Weights of a small mixture-of-experts language model, trained from scratch on English Wikipedia.
Size: vocabulary 4096, 20.8M parameters.
Experts: 128 experts in each of 5 layers, 32 clamped SwiGLU neurons an expert, a sigmoid router, a shared expert of 64 neurons.
Training: a variant of Muon for the experts, 395M tokens, 6034 steps.
Below are experts of layer 5 (counted from 0) of a mixture-of-experts language model. Rows are named router (the router's row for the expert), gate (a neuron's input weights, with its number), up (a neuron's input weights, with its number) and show model dimensions 0-111. Each number is 128 + 24 x the weight over its row's rms, rounded and kept within 0 to 255. Numbers have three digits each.
After each expert's rows: "comes after" lists some tokens at least twice as common just before its tokens as in all text. This comes from a sample of Wikipedia text that the model never trained on. Tokens count by the router's weight.

# expert 118
router:137168077159156114136136085125118115153131157175131109112128121130173116065091092112119123114133149127119103156096122143117156120124114103144112097108109174183137131113136132139066097171125109092137114120145130165105091148145086115116126099128153143123163117141130117147163150173120124118121099147117144108124165126149125119103137105106
gate0:121140122165121150131122166097094141181112129158119089151084134123114111193132104098147100133136108122134153102136130154137150109113135165158114119101138109137103144116169134134106147156109113140144100150138111133118143135141159084148153132146155075122083143160144157147131106080131152098160079115112117149123140114132136152086110174129
up0:146106162155113168094134096138088105166133140156099118137095143100143115135135119128142142143093142134158100118125121131175101098072139154193111121103110127143156146109147135141138125156147157120111125133137112146149150125128113137146157121147165137135111107129160158137097113121104094107111125115114150171114167145084140110122132112120
comes after: " P", " p", "p", "P", " Pr", " pr"

# expert 23
router:124110123102136089082125089156111129168094151122106116150106120106154154124142087152146106119126112139152065165114163141118101129092130151155110117103113127136147153145178124177107112117137135116174072113162110143139110166120123128109105061147159115149140135099129137142138158131115150096119110176128118093109129158152141106124138170125
gate9:128144132122117117168120111162098135101147119109119117157097120116167149135108131142164140131123148095123101108132145122091163138150151133139145117089119104170148155122122170112111132178167103133142095100094160092112110126110152113140127067138114134145126109094175126118109123113153153113094157143082156097129134115104124137086182119146
up9:145132169127155181121132128149100118101091109119097138177086114158093145137116128129130100179125082084093128102144080149140173121115140112124129149105119123122131133115124142080100130113182144144156131098154117112121142133173131121136093081111070158129152141102170116133080160126141135118092114141082115132160126130125101132139164152122
comes after: " of", " in", " to", " at", " for", " on"

# expert 125
router:171129115154132113115130087089126140150138125147097098121105116116157102072135109122169089099136121131151079103101110141141114120135173092087089079105131159168159130089113120144144119146157138104137118090142145184135113120140085121120135120154131115165179117139146161125112150118077132095118087165079106073099131159102126085132138135131
gate0:150115127123109117121146109132117136095100140175127146084091120138138126126118127120148089167097122168146108101147133114095104128110125108182132123092116154121170169122116123122154112151133155117154134110103111120101101146106098143085113140154133178163147092150145098148171142152139131079085117168135156167138134177140113161164091147108
up0:141100110135133150101122099089102147142137138117117078093100159157127084103088104111152127115139181131143151104102135114134157151123130139157121158105116153092147163141154100092129094152179104128090129111141084120107123132130129169111141124119141158154140104144151114119136132137105168133097151146098161159102147130132068145149120100146
comes after: " \"", " |", "-", "\n", "|", " ("

# expert 38
router:131094088149144098078108118148141125125136184120119142143103123140109112128123135122136102112142145109155069074083164159117093110172142086144122131088150135126127142104162116119149135108133137121166079128153144121148101130159118156119087083134125075166130137123173149132127142156097130102138130128134126129112184136132126110117103137103
gate0:104146129136141120156151160130117109173079123104116074121136162136134121154155107202120087174160118106149097140127136133132135095126129129111101126104128100093123120120162123153104158157131132172117086118129122124146136128110132146161126090139123102152126148145091122141146139142083089107109160128099044108106138133172110120085113110119
up0:122082142146125102137130122139129047133119152147105096161180142131142087122141146190121105137174125107145096118124105152124151095130138147112126125113139112106128137123146120137122100164115161149115099108146132149123136135140153176140109101118118108138162129142146154144130122147121057125126117121104088138123137128127111073083106126117
comes after: " to", " and", " he", " would", " who", " which"

# expert 51
router:129131105129160138104159121145129115128134130124136100135114080147117160115109113125107081124144092105090092147102109102086124112142143073099102118088112152167115117105175162133132094133148134071152106112125136102126113145152086146120116087138157102152149080145161182130133125159096121121120171138124114119101129156114159157145155119103
gate1:113175097110161113129136132138169156147107114156142125145114093105161160106141154099114117146100111133106113130107159156089108152127139094124161122106132182159132145131142175095155090132148129144148156154079114118137101141156114117097130076130118069135108175160130133147147103145103106102099126131113143122126095134119185135129170123132
up1:131139109121117098128098114160133128157121141112154132111111123107148139119117187127128162149162140072110156112167138127119156078128100126135132126139130104129152148162122131110123072098106165125108121132101133130097177151149145105115136138150127146142074146087180144181128138107112115068140141113113144143165147139106128116141128128119
comes after: " H", " h", " K", "H", ".", "h"

# expert 8
router:141133141108118089130117113107140131147098149156096101122114078105156113130095118112129075138127141117167070108093150142095123108152154162110124141090105144102153123081135141143115131140125130098106108077177171118121118144145093148078060088140118136124118112128146136155131134119111144132103136149129103125133135177155155099110115128104
gate0:113133159125178106173114098127108149134139110154104145153109109140094141098137172134106104097117139111114147126099129126106139136132149165141116128119097136129161157097175144116139130117146155103126131131174121142127120154082133127110076077176120125139138133167122074087144146127096145167120135126116135131140136120155124130139102173041
up0:116129169129161127164078119114114153104111095127082122139126107132110136095115163129106091131109142117133126144109141167133138156120136182123127116106090126174148134090208104125122102126113167106115126153153116127132117155092114114122098085144103130128126132134146077121126142151119167119148140135103139114114147091192139127158086143094
comes after: " |", " (", ";", "|", ":", " 8"

# expert 2
router:146127102141119108100100097125115129139095138145129104133119096112158115101120106109144111101155103108110068119105165124115135101101188140117134109115159145158153095137122154162133094108181126143151117133126145104121103156130109126127123121184116134127144149105144141123125145104108107093110121131061127139120118174113127103101123134138
gate0:152093105160088145134099093136143111119088109096090103150139123111149121156131125159142075137125114078131153130149153093106156163138113077120150118093131115158104124100127155167150119120129100093106139115103120126081126098141117130135134117117133120122107134088144082129168167143110142127157116140105099164127109141154166127141169127145
up0:132124104139146135123107104074125146102136105110100077102112102113158138102106146149102147162126135113150118146091127113135139126154150159117087100128119083129101166123120108082119129182151125117155133119156129117178140113147171113146102141147140108175136109132136143121105166123132132140143104150181142150152105100105137136151153145136
comes after: " (", "-", " \"", "\n", "/", "==="

# expert 16
router:140123131123130113110136112120100132165095156140130122151089123113164141093121094171140066139157108110134078139113163115103077097128139150124127120118101144125153130146154122153114109099166128098141073119193103164131122096132122155123090127164139118162127127116141102169155144131106126110139095181148108098110135183145131102119145171114
gate0:095102160136132149160144119134126148124093105134121093167130158096096112107102096147145143105124120160088153106125076160104177119121121124081146156131068123110123162146123101126124163148174117083141131123156093090098136125135145153164192150130111142119185125140132086118083130143155143108116150122154140130129146112114123130116167090177
up0:156153125124176119141093163117133105158132131098111124137125093155109176107102087117178154146115131161109086147124142102151165139104135126100146132119149095127107112153124135121111136137175118118115102159109127088086104103136163121131155116110126142102131135157099115107076135136149136107120139120123123127114168159066142141106177098146
comes after: " of", " in", " as", ",", " is", " with"

# expert 126
router:103133116098132125114154097121132105117135172125112081121104078139153157120092110147135138138112123115100106152121133165102082118109114106107125136090164150148178101133160118177079078120128114146137117106084115116137091149139055149119136110091125112160146112134153106182153113135073159113127120140103126128124129126119150105112131103107
gate0:094091127105131128153141103132140107147124148115156116172118103111120140131128119102114124147107147148144122132162124133120135168119085119150148141053110137130108114138128094164094107146122136147095093130120148156132087160124112149096090124154149075128179095134112145145135102157145102127125117167173103106107111122119154132133120146116
up0:139128141146132096114126198120131162127135104114125114128097116122129098151122139103115117129125130144143152112122100146170139092113088100070091084168089137124113081150133144100114111093130118091130085131116139158183132132131119132106128139134100098121137163121115142121091135132170139138116159144176137134100177115131115146137127109140
comes after: " S", " s", "S", " B", "s", " b"

# expert 79
router:097107100099153131111123084106123123150100094154091121116106094101127086122129096155152110065151120147121096120061131164115125104118172115122111113100131147140141123136100142160071135083135130126148071122162146141190095139132103111127119128140136123166129141104140141137116146155104113119092095147101114142105108133115128104122123152177
gate1:115134091107127093115126097073122119098135136158117196129105108138120132130130109139138082136098116144123121091107103122114141145138124103137073097121126131137126142183152101128178111131137100116103066154100159126155127144132149150104115112125126134144099101151085102134164121130160135110097098143109183137143109109080154120120166139135
up1:136145133125133157108088118098142127137122132140130148166144156167162121137116106119116148111173129113171135168147130122133137102143125156146123134148113100137125154107123147121117150127130121087056138173116128144096122147113125122109119110158139139146098119105102101098101176114130118112135096117138187114158105100117143142137165143094
comes after: " |", ",", "-", ":", " by", "|"

# expert 12
router:106141113094160111122134097131146132142140178189111107123092080143108089133152115118150088090136133145128099142116134114087124095145173101135097139107125154122113104102131155145079101129108116081128115119171098159151122131147078121114098124095147148126125091135133134144130125135108182106105141151133128108083161141145181082131173102107
gate1:081129111154086097138164125123169170093098133122112085163128120138143095166182084110130158139151111115069098125136123141127141149151145143174112152138115104125082120143135113123140151107156102097111107132108113102150089150159109138149149080088157139130134157144134116136106138125116131126130152119158151197143097131144165095087159130112
up1:102164124127157145121099112109108130130092112148117133139110110138150150128118155125121121158110119120162151093154144112146124104120100143096116138132158183099157120168177149107145129131122151163190075101105116162147122138127166093068139155121103170101141120111122114145145146148118116065138149144170109074117149135113122149129125152138
comes after: "–", "19", ".", ":", "′", "°"

# expert 56
router:141102103110147118088145134133093109149145170168123113133141153141127105126119138129153088077110126153165133113129148118112112127118125161082104125089107161137136123105148179116080089123129129113113093098172084130113116149157065132126122142104124139140133078147131095138143117098122142079091123179104127132107137152120157116136196141133
gate1:159159112133115159119107134128130143144118142135152129133140160115152144093170142124100161142105103061108098155158143105116140116129134154141102112123173179119093157135179142099113126131136177131119101135151094141130149128105145133157089138122110084110130142093120131085135162120135105075080164117121126128148130150112157170115141100128
up1:184142107079083156134107132114105136147133149146132162108094179140149112137091143151131126112113110115135128119170149122154134098125125159129128122107160153138158158131146213122100094148105158095138136107135119151076129122099093149122072109136103126114123140107185160115156163127106126124112146114120153136127141142120137125130134107134
comes after: ".", "–", ":", " (", "|", ","

# expert 37
router:123136116093127139113144136147089113144140116127100115139094128131135133146097078155145080085148139087125081133133112126123113127133195123135118120103079113109146080068126128099111126171138066136133114094116134127138118166148108139109109132128121115143173131171130079136140127138095140098132091152093120114094109157157134107128169142112
gate9:151163119083132133154119157133137108121076170089128128118103134151137175152123073132124099133147110092141124124155150094147119160125112127122118170129112131125144095098129161108118119089113126104107133144102134095116122183137125132109076118138123117153148115146138112164171113092112140113105126137072117078120130166125175117186139129107
up9:149104104101168150150137067106087075123124119120119140151135151164166119133108165122103142118180141114101137113137133118141156151143151159116131134163164135113115109127118181138092136166108092106117123120079152140137120089107078125098133135147104147147134142127136128120160110144171107122131171123109146102110112094102161132131106138124
comes after: " is", " was", " (", " not", " are", " or"

# expert 121
router:111134129120134113105090100116118120124113110161110099122085082110151091109139103135142135108131158111120083116101143161116112124122172115082118117093134146174151104124110118140113093155138131136150085125157137095129112137118102102109120138169155128116165138117176119142102117137109111066087114158115122130127129102131199123163126122134
gate0:115105135121114113116137128095098140147113138157125114137073121103165112114144183128103116116124113123063135112121131137145111131103128173145157120103107154172171119135146122160140112132173148130108143099163129130113085158124139093086106113136087176126120102158081093164169124154158169125112115112142161172171094112179125107132124192144
up0:128126088077148108155146093135129160133111148128145140156110112114091124135145125180137129139122122121158076123110087122117138138129190151131148116157126141148162107154096141109126091144137125109101147157139117137122138096094138116123115193158098124098106132132065145111192124126123147116118135143095146137091103176120112111156136159121
comes after: ",", " |", "-", " of", ":", " the"

# expert 115
router:098101076135140115109107124126115147162115154179123095148109096147168135123160124137145105110148110128116098105080096103091128122139128102081130128101147111161111116105146116095109131123140107122161103136095137173126118148162057154117110150127127150158130091116134150155145157097113153090104116128122139111091148126116173131130149218100
gate0:139101104108145101115134094117127134137121103172123140144121116128128076124113108137114088129128127144143114118143149146075132181143136112123126115124100146127144158156095119102137137161164109127131122171131130100111139129133131125139075136133174147132050101114108181109157137109127127100132092168103172173127147157139123120138109131138
up0:120129148118134146133092126115132145118151166114143135148153137141119114150147168129157121163140099139171132107122123138163106153094125099153135120122101111110100185084153124096168141115105119107118111131120105151110107126136123153156140083151122111131128133113131060113115100119090108111100138121178133115116084116142147118179103132123
comes after: " M", "A", "M", "C", "E", "S"

# expert 33
router:155165099086174136088136105126110113132159166136096113172092126130144154124123100135103126071147091079106116143110144118120145078122170156118131095127116129131145139124150150106117128132149064137145079109163154118157079167161121098147129122126127134109124141118141123125160112126126123098131119135086143144097138107125131123099112108129
gate0:167159079118146117132121118128119120118123116139143132087113115042194115113099153147158097143105108137088143157158197137135163092105160147120149118141130120167112144144152170135137135120136106115143121129066115117125138150117152113156149156130169153153126177105139162122137165107103129134130129152134082155138132126121150175141132123089
up0:139147113110158077122180138081138057104142151146163142123088154097126110081143136132145130141194120116117118125124106152148131134177148137153108129161086093139126129097096165105120136119089088112123126108138159124171135132155105176166138168091121137141132167160105159101090096082155106155120117158138115127146192103128097123134133115145
comes after: " Al", "-", " I", ".", " al", "–"

# expert 27
router:115079102129132129107129094117118116145104126168062126135107115100169079077109120125116128130155133141131081084084128139124058088111116142124139131086117135128128140141124106170149118120143137109161107097167136140136091122152131144121085073119155124126105132136148109128151141131117135130099116114100150133126122156162123105108098171091
gate0:087097119110132122108159090083141164169089143147148119143128104081164113105131140166104141113131085133098118144070144170127162130142169152121109139151111155140126138182081129140164109121128120131153113116145168183177106149157164132112102102099160143107102136143138128112117113140138104118116091109165133146170106104128126139129144175109
up0:119080089095145150123106105142103134179117152098139128163131120130119139135118186138119100121158138075170143111126109151087135089101140161119079154161112132145128111157089153090121115161175110123101137141143166126158115128161133162104116171108086117132110146142097080108142156133173150093093125137121132120150167082095140119137133101164
comes after: " the", " a", "'s", " and", " was", " his"